Weights of a small mixture-of-experts language model, trained from scratch on English Wikipedia.
Experts: 32 SwiGLU neurons an expert, 6 picks a token.
Below are experts of layer 4 (counted from 0) of a mixture-of-experts language model. Rows are named router (the router's row for the expert) and show model dimensions 0-95. Each number is 500 + 50 x the weight over its row's rms, rounded and kept within 0 to 999. Numbers have three digits each.
After each expert's rows: a language model's description of what the expert responds to. This comes from a sample of Wikipedia text that the model never trained on.

# expert 16
router:521463549450536571500495453551476532575518546529375426550479501503538583534591463477533568487527506535584597555541453569443494533448448468547522469471426454577545554456499501502483592474522534488473454559465651502529510459518474497476600578441535566536461478409445477454557552486518491457
Words opening a description in biographies, such as a, also, both, several, numerous, after He or a comma.

# expert 33
router:563577458565508532446442472493466520540493511571442417613456491462573529506507522493482526553423527469507540484539505625434466555475532486543581448519459549494515529510464434508589505472516459524411467528419537562422569437425500600509488459414467512552476582410450552480492530540399508476
Pieces inside month names in sports season pages, especially Aug-ust, plus accented letters, digits and non-Latin byte pieces in tables.

# expert 56
router:537568532529506601564537508352458450550440517516587465565507504431423445523436533467437405456478564557460482540542517527455497561480466560494538492421488578554451510459530451510552486466403424459466510482555449562433521569497459549535549539540454459465568550515543457462518499487470413582
Ending pieces that finish abstract nouns and verbs in prose, such as con-ference, involv-ement, fact-ions, stud-ies.

# expert 55
router:435479459538452359518495496488501512519494479522505480580535437594517540397508587464485471433500558470455474505502533480525648517458570568504410482522453457523483514493456533564480528475579580486501522503514513476589463454568369452575499588444509525460544577533569441481452479434516493539
Word-start stems in expository prose, often after a, the or to, e.g. foc-us, sugg-, develop, insp-ired, aud-ited, stand-ards.

# expert 45
router:437462502479437545452489513537487429408407469471489464532433516474440483442585433507476615589412458463501508492397537581454547515489469520467528484619469449522440508568446558443441533410475482525547443457520506496451554521509587589434485492502501542472510563517458505493416462430480416490
The word piece municip in election and place articles, plus last year digits, the word in before dates, and opening parentheses.

# expert 21
router:481397528473524538542497418559502493490433409467461567548467484439473424479528546501429535571467494480557377475522602486473436512479552522492544594424539446522497458504559438558489551513560461443509530545583514552456410494534458541497414535493566471435473569493522524556406462529425418516
Past-tense and passive participle endings after was or were, as in occupied, created, provided, published, and Succeeded in succession boxes.

# expert 31
router:441414494582548480518505469477495462618440527559471495528488469517519548566451531455429490526475481537416557591519488492454583485411588573459449477450461533471446518512545448488550534477479343436514479502571508485400567497482459434513452490567546553474536571440451468529485444505552505597
Verb endings and participles after "was" or a prefix, e.g. published, founded, recogn-ised, insp-ired, den-ounced, often followed by by, as, to.

# expert 25
router:465457530581582464421544506384483504529474584484477544560487512563425548593566474414443514552485477559494514516497587438485539573439555529512569449456562519503508590423493510447554521530520431425471500529519541566463469512482431504475455525573463538417493590465505467478597489413563453517
Concessive words such as However, although, though, while, if, plus middle pieces such as rem-ark-ed, contro-vers-y.

# expert 10
router:512460512473463516580449474497393533484549500453536551512426526534515482516585411441504464544461541520614609474433465577431452507454493525554516486563541481521507430517490476505442418488555564444478538510500485529502492451388556511521583504600410579529433466454488491491473441457520456368
Commas, periods, colons and table pipes, mostly in election result tables and county-level vote percentage lists, also prose sentence ends.

# expert 46
router:529495466570476454468498503541446508514571600565476443567459530510550570608490474428457570551443429449538484486544466549497554494424463450508556482522535436431446489484458475604534479508495530413553473565427573510421571466570483544559560595472485558423551468516477588450427525482511459468
Year stems 199/200 before the final digit, table row breaks, and mid-word pieces like trans-mit-ter, own-ed, casual-t-ies.

# expert 50
router:505487499554468516595522568431505518483526480437452477484449588536513410434515462420524486464487501499587518508507474509524482481517521496525478555473504529472465527547406420500453429483634513409477522455460341526493525555364563516519566454530464493500451417443512519576422477505404537533
Column pipes and colons in sports and results tables, record lines and lists (Total:, NFL:, 4:00), plus capitals R, M, G.

# expert 35
router:471493536528471473439462534557564492568585534546466478540546518563519534533492517437550577496466456495474568452582494587397506411546536464485446536539508474513478453454430497563503547484540577439496565502501555476574469404622455461405461452470566572447491453533492623478444466431545497529
Line breaks ending bulleted list entries, often after a closing parenthesis holding dates or credits, and sentence starts such as He, During.

# expert 60
router:534464527492535474435482509554489534519552497448422464542466473488486469528538437539507504554519446492561584527514475545435567560471519431606528499593450468617495557479503410438477552523530554525495573538419577494435491481512419568513474494528533535431468490468447667478452574538452519398
Middle pieces of personal names and titles in lists and tables, such as M-and-hare, Sh-ved-ova, H-ope, plus V, K, War.

# expert 36
router:557507371444468553467485479400435454494460482535551508501418510531506535569496502432448468497477445518509498583478538537548530546453519592402522476466613562473522559517530448454533443436573432431548396515496491537412549544511557463592431553472555468522497525466559522435498528505533430565
Middle pieces of Latinate words after prefixes, like acc-um-ulated, circ-um-stance, neg-otiate, plus nouns such as position, term, form.

# expert 30
router:493512486547509478438495496549464531517598507535497419583453448524564468554566582460539525536462507412504584535595448480524594570406502451495416586463521411460542598529476489484539467551480486491551516507510544566462578539434469575523506544492471578448453566533437551410453557499486437484
Blank space tokens between numbers in score tables, plus word-start stems like stre-, oper-, offic-, Sy-, Techn-, as in strengthening.

# expert 43
router:534518529530522510482513519377608474618426518442509563519573501416476572557447485427468532416518524535474483555528517510494495539449553502513551482465490536531467465524579481540574544478424381470475536492502470548424502545419451517575517509478446479515471529476506363388478409500524425507
Derivational endings -ist, -ies, -ation, -ance, -ement after a stem, e.g. enl-ist-ed, enab-les, perturb-ation, con-ference.

# expert 58
router:479495417546472431558510583543612482409520527482528521504458459462521534499462453585440548477538492538501470542382489491392462506508526496567541545470508510553431447402519476531409581475555503483447449465492408491517537544593401435427459536594523486487504496520550433512510490502409554449
Second piece of a word after an initial letter or prefix, often at paragraph start, e.g. R-ich-ard, Sch, N-ew.

# expert 19
router:474517548550576494449577526498453450505548582434456437545554478515506397584537542478490509515418496490508524482593498575472510588455551478557428554582487562562570517449552496561602396481462563463544546552403499534449524452514516543504465542494558506475479423469420545498429520456540567453
Pieces inside name cells of sports and results tables, e.g. Olympic Games, Madrid, Spain, plus name fragments such as No-em, Est-udillo.

# expert 59
router:540524407511537503490515508491455542534485578504425433588431504531516522531500432502486543523540406466510593502566558525499522567424580433525580574565522547496472486436463489539487573415415583417519547482440605470442537454484403542575466493481525564462490523478411553477430527542472537489
Year-start pieces such as 201, 198 before a final digit, and word endings in scientific or taxonomy text, such as activ-ity.

# expert 8
router:590467524552519520416478432452455427486504490601550458511455488511459498500545517500589562562455463472497560573449545578479589514448491546484569443513480574496489626466509451484409568501501546468441453501509581492468526530516556463514455429470588529595517477457438534550572535561471388539
Byte pieces of Korean, Thai and Chinese text in tables, final digits of years like 201'3', and words like and, New, century.

# expert 40
router:505503510524525541505500587545426438606516610517440457544490514471497537510454480512582513491428438547506594550492508509439613600448461493486516470534524533498458537409450553477465528551426567515564534575457565511411419476542502585539490498475597529415548519451453546426464520514516561444
Opening pieces of proper names after in, of, or a colon, such as Atlant-a, Los Angeles, C-uba, Van, Jean.

# expert 24
router:487486570535561526500496508516502412557484558535441524594487423521532460564569597520537480543437525437609547544519539470455478497529576448486444584591537501495530558521451480487573557511496622543566576505490515413420552481517523427495506494439502526438513449515411565431477575574496462455
Terms in sports tables and media lists, such as League, Cup, game, TV, Award, Championship, plus opening parentheses before years in discographies.

# expert 18
router:424450532485439614563448458488411506587522490473539553481514534415530485579602545439432496604475543507502538496430487463475460567449500422458464387529583478495586528480494523535484459500586524430433555512505477562487553532470592456504481491457485508436577490523600503527476490490540469579
Verbs and verb stems in narrative biography after was, he or to, such as killed, decided, appointed, surv-ived, ext-, resp-, plus Cont-rol.

# expert 63
router:464467458553535512479568588496418487388541420489384460559478521467532420533500446536560504550467514433570502469549456560462404456470496425550536576455477482594518478541492454453454412461528426479468543458415509457504491515471488580613511445460446590493544428474433537521518460508510491470
Pipe separators between numeric cells in sports and election tables, plus semicolons in number lists and signs like minus.

# expert 44
router:570388427492452458422483525576435480525501500420458538562411524622470421492533470553547456588439357519601532513500507580464532442455536569503491541490606496529501506558518461413481513441524515460456436567492541538485531478484496503526487537512438533514530442486482505460526542561443430469
Table cells and line ends in election and results tables, plus piece after N or S, as in N-ord, S-yn, non-.

# expert 11
router:509560472416436497520444586531472481468528464499568479529463452488588445415574497549509483483564521439480513474524505562448518541513385481495491515488542529448471466548433497513459535493453493535566501519514395518567569494576456450356453491504475449452496449478548534658530437563471581424
Short word pieces right after a capital letter starting a name or word, such as B-y, Alph-a, M-y, plus the pronouns he and it.

# expert 41
router:560450467493449613518508510455462438558412450504559543537462465460509499491490517525446405519541551471414438463488443487551562531454472575453504475491461516518497525516509445477513562402552330490486471452561511473406552502381556551538528500463436466523504538555609437530475495446491506575
Suffix pieces that finish a split word, such as -ates, -ade, -ed, -ing, in candidates, decades, accolade.

# expert 49
router:449509417493450389516495448468479498538499540492406468499461466539439628546481470460484429556568510613494571524531510475484571536475494450552574603534612474477491482483444537454619537486528518482489511462562563541451506442540473513611558494543494518469402494522451548437495573497490568480
First pieces of words after the, of or a period, e.g. Con-sequently, s-ag-ittal, r-ad-icals, Al-berta, with some commas and brackets.

# expert 5
router:489546553572458545560494438511531557491462458539520512530513535503593501445452431530491591620458437510504492471462559536453527519467502589428460518492507438522452430478444449492433573470503459524441526462566464582613505536550581479457472565445533545430587549523556424559521565525427429552
Prepositions and time modifiers that open a date or place phrase, such as in, around, early, late, within, during.

# expert 28
router:469565500527539570485524577456513475505565521453541459537467512441491503548562482494450475442460500564463537584485504587440473575419467469521621548523486549525489411464521433451499497487481520408518514540516516567420565504595509627530466534482526548381507469600525450430489377491502482538
Inner word pieces right after a capital or short prefix, in names, taxa and codes, e.g. Euc-alyptus, Cec-ilia, Mob-is.

# expert 27
router:475480467503591465497488403435553487465512552431548569556449414538440529501517570388484460546617478472453505405550569503483391417493527472513527461494627550584465431492495459498534524443501472489441452528506423460459510523477450485548545508589513419489454588538509519469476541512438488471
Final pieces completing common words split after a short start, such as par-ish, mar-sh, suc-ceeded, behav-ior, fam-ous.

# expert 53
router:542486581470538497489537492514481497535520550565544554598594453534514513570539490472400527548513478472579539514553475506487537425490509445603510552549518519487457582510475446563552585514540560393501551529416579385495601500493507565510585543524557588460458486513531592536439540509555491489
Nouns for games, series, films, television and sports, often in sports-season or entertainment text, such as game, series, footballer.

# expert 48
router:431499495530454402460486466645463506425469507491453380543514548579427541390443465529483536539584489556477452453502538386512539524536605445505538488573529435477455446460572495563494512510523463492451532555497428521564454453518485453535585505544531522523473477538483533451479509564470597468
Geographic and place words and their pieces, such as town, mount, b-ord-ers, field, H-ort-on, often in historical or regional text.

# expert 2
router:545570460557508496508512468532503565574456488480502452530507468548538557435483406561636424536513450546395504476434487577481483559550418507548482544532493533454573514564430442450480569493423519453483571564509530520521425447600521537502514484495501528487514521467349567532483473529408510447
Colons after field labels in taxonomy and biography infoboxes (Genus:, Born:, Driver:), plus "of" and number words like two, seven.

# expert 57
router:471487442594492454427475494520447459508557533520488496604451402564559515529487456489479534569464442504502580553499537581614503536415501398517564554532472609496464545486412500477504554487444577500542410475528590597464555464472431518537455511538516565510468543484480527481544539599462518526
Single letters like y as math subscripts or variables, stray spaces, and pieces of non-Latin scripts within bytes.

# expert 29
router:480512503566573573547542437524454565485447486469517582477438507461608482512491443496476447511448546525503451547462446535572505449564533552555504520413579405516496522530466442441602448467579549471466581485495365525559530467511550584520578452489401457527518551468455527589491524457486540519
Colons after team names, labels or Total in sports scorelines and infoboxes, plus connecting words such as with, about, when, than.

# expert 39
router:422374531572514408474409472601398518455525491552535529528457527535558549538457556554516517568517449468470549527535470366559557474454449498509507488519624609485460556500481467496427497496539529501484546512476506500520559452525530483527421564507509559541464429511521526484579576562533556445
Second pieces of words right after a capital or consonant start, like t-ra-ined, T-ele-visa, F-ive, and initials of foreign names.

# expert 61
router:557573460504535574497487493402530452539447461502527583494519476495526537580516528414449536494477539496444415443498469450495490460498463621490478448457511525532484501569500514493577552456468383435539530600559501580482550536478485439477576561496443419551430561553561435443536502480497429616
Inner stem pieces after a Latinate prefix, e.g. embro-id-ery, fund-ament-al, hol-id-ays, ad-ult, bel-ong, App-ro-ximately.

# expert 32
router:523488537488472442403538589455488480594490508585453473495469437541545442520492585531471488519505436498488489562423394436530579496476543502562508553559453450545514495427470454457415548442479573538581535579499581575473498536487472554475478431475550488452524514452403526456471561458488473364
Opening pieces of Latinate words and taxon names, such as cor, tre, gr, sur, ce in Eoacanthocephala, corresponded, reconnaissance.

# expert 37
router:470447553469503506545536481524432526528506536492459462481446440566508503453589432505564459564454485486561477457522516524469498461430518426512502591540507540556557501553454525428528510544521560473443602519527521543481584486458515584482505518476449626409465484439407647477498488412454587416
Colons after year ranges in footballer career lists (2016–2017: Espoo), plus pieces of names, months and dates in lists.

# expert 3
router:503435515488608552446515475484534574520485480509402495470463411479444450509578563477468468426488458426569455562584523612481460457402525425575552431560484467511444587506498415532553565477440483468491489470497549528531462475559479516514490532483437534517616509474506530420505591486516446420
Sentence adverbs and adverb-forming suffixes after verbs like was or is, such as also, not, only, never, -ally, -ently.

# expert 20
router:559456481592498510478545495514499540525468541481563406526472491475449537432546544650548485462489483481551571509510429450409575511490462450488597603479499522430482468424519427557397556600511483445496459548427542450461570537507479462529472479469483527489518451550514518478571438578452550417
Piece right after a first capital letter, such as al, em, e, L, in Dem-ographics, D-alit, G-rand, Mel, Al.

# expert 0
router:477555476489500408495541447487578508582455500409500562552537454491567571520356594469451385485561473502484488453498529471478517453575478495512490524505558506528430399500536571501475553540482485479612527541511471444470413495533436420518557443465478441446431570526522447461481536411521534449
Endings completing verbs and nouns, like inflic-ted, pl-anted, medic-ine, plus common adjectives and participles such as small, large, used, given.

# expert 14
router:404508563489562474481487553580441498565551568465432450521469426579483468489546471497480545559538448451566535476602482505476556522484507470588495589531558468504525447442478492444577555425481562499519599491399587534461541412506405475503509529408494595462462517519462546476431547487453529495
Word pieces inside scientific names, place names and compounds, such as oph in Palaeophis, rock in rocket, Aust, Bo, Ty.

# expert 62
router:466487576537565530496512501521506448476520573519455509482546409466552427548592535419480534536505419469587530430509471547364478514491527388551459466546414450433474435445555445479542550526430528448465566530475510592556496534491444558498517563547548488442477421531478482548472535465388528518
Later pieces that complete proper names of people, places and organizations, like Br-unswick, Ber-lin, Frank-lin, plus Company, Railway, Station.

# expert 17
router:438439545522533480500439476445487470533531535530475409537467408498502470501523532443572574602463441524545493460534554508419484579493531514546503478587413577590509548413559431444498578464518532456462546547452570572428533489566436477568504498496472582516528421458483612514503548482461511576
Single letters or short pieces inside rare proper names, such as Reichen-h-all, Wil-c-ox, Fre-m-antle, and the word same.

# expert 54
router:511560576481529544513511506491477518510485562530418451508511421442502543542535587397563499629423438498474605549575546547393554535448519419539507481516468536503507528493566494506501501501418509486450528416501524632419498454512510530483565520530517578407479523502468522468490457429570583533
Stems and names taking endings next, such as Jer-us-alem, oper-ated, Sec-retary, develop, David, plus digits like 5 in years.

# expert 47
router:456474554534527543470514429503418453495419494495465496560461487553489528468524505512577554546514507540505563553563495449539481456433539500507459478550513564513597589567567404480465639500471516450529625493411601447503558487514420551423464504475540575444441502493493571462463512529446527415
Pipes, spaces and numbers inside wiki tables and year lists, plus quantity or place words such as several, many, outside.

# expert 38
router:535593491473493443519482554575484518486465505508514458446542476397508460377507468563513436503568535397486491437473464516418495447539596518491453532557505455445501417419539535517420428577583503550511563484427485432553468480507463475392587485539556484494474521541448502527560455573469566434
Vowel or second piece right after an initial B or G at a word start, as in B-e-fore, G-e-ography, Be-ograd, plus Har, Christ.

# expert 9
router:444555457584445463566435428503563552466482508512489426448456488517472493395440540520591564602450431504455452418580522531514481539516494518438568477500447470535479463508398443486471468432595554540541426474579548488570499522474501566548526493455421452462549527550411537594474527509524487470
The conjunction and joining clauses or coordinates, plus lowercase word-start pieces like bro, sh, sp, st, resp.

# expert 7
router:474470591521567541476510532596500509474460567500434399496435483483471556445559435504539510464388545523544536555492511577480456568486513483586464457561494489509528464520462498508479452574539570536573552545595574437512480522469539587432533549443585584512475454567438544433401464437513499467
Prepositions like in, from, on after "born" or similar verbs in biographies, plus commas before dates, e.g. born in Pittsburgh.

# expert 23
router:433377500545558443520453453517507428523438473487504470470423528570507574459566529462579556500426448446444440493522490491465563512512594441453528477535484535510608392426566503482477585433485492564527517478541562507592464487516489528414457429445545543500500421510533576438479462421468513465
Commas and line breaks ending a name, place or address item in lists and infobox fields, such as Street, or Aves.,

# expert 34
router:498494535532591473481565464481439466620514503520470417564515472531541434586539501490620513522394455521536598510486533523491535561496504435514475563548480511562601565513528519493531537506477549416567570586526570541502550506522466580563571473517582551473513410539432579507494527548452517544
The word of, plus inner pieces of personal and place names and date digits in cast lists and tables, e.g. My-ra.

# expert 1
router:526561545567501514468541486452552471548461544478534446511500489501415458609502531431499510419507453455534551470590508530458524469441519421572487557546468516571428406517498422480476528494533517463484467603570522541455495497581389574559590500604540537485399523472470600528436558531500510524
Word-final pieces such as plural s, -ages, -ations after a stem, plus closing brackets, e.g. ar-ts, hundred-s, episodes, ).

# expert 51
router:446433496535541536438456429559534440500560569438443452577443507465556564521486525388535535589504449522537534513539526589515580498478589460489524564565496464507517525599516480470516538527493534488452546499472514564432546497495454565545601491498542592456481456432462556410480621566479556537
First capital letter or syllable of proper nouns after of, the or parentheses, often Spanish or Portuguese, like Sant-, Portug-, Fútbol.

# expert 52
router:503513529431484649599577436589476465440508549442461588480534537523546506518539528450487601494563580509473535441467497575411519431572453553466407431520552511484531484515476478522466490516597434429412517430481473528517565543489519546487523490492437610500465551562465477469509516507505522551
Sentence and paragraph starts in sports and career biographies: He, She, During, After, continued, and periods ending paragraphs.

# expert 42
router:494495541545480514501526565529464495525532498525383423554512463533524491573558492494463506539465482483533563466587460500446490552450583468568540473623520538568433470553509447482452516512512610489469598541407578456408555495492454534581554536511580573414499470459462621470520523522557545486
Pieces of personal and place names and numbers inside tables and lists, such as Lauritzen, Salvador, ITA, Racing, plus | separators.

# expert 13
router:415483489446619501414484558515420434454511473550525460483384511503359541548440525419446415458494538496505577543505501512519494510497448425520534461433541484610535433532534518428487463488446555434498513544508526555480529460561512441552435567555515535453534478449461485401506516500503547414
Inner syllable pieces such as ic, ir, or, us inside rare words, names and species, e.g. l-ic-ensing, Col-or-ada, Mar-g-arella.

# expert 22
router:579506379563537485430469484513484543573492430494442460496514597550481517398416356551477391526515494476508453515464464547523586482422531493458587514586471499558427548482442493496474581479502562511473506526529469494551435521508484482617507469456435548467476593547487519546557475538524504517
The word and, plus verb and plural endings like es, ly, making, having, in explanatory prose, e.g. chang-es, then.

# expert 6
router:421481555516440514496415501433557477476486506440535511526471510441485503525493571530500485522509563517529559516506575475514497438477509427508517425440574532441532425403473570535515381438548548532576498561527462523564534522458453392548504440496546492438536522474522425592447541409587631479
Opening pieces of a word split into tokens, often single letters or clusters, such as f, g, vol, conc, cr, sec, ext.

# expert 15
router:522405568485497473479459488524510531524528462568522524486548670519570455455483582554467542523448496518426517553572444489557539506551465474507515483476464555428503586470510539458504581415415456453501415537435506550482520577553513417469412534401524525451540458454620502506496510494552474555
Line breaks and list labels in infoboxes and taxonomy lists, especially Species after Genus, plus technical words like trans-, syn-, use.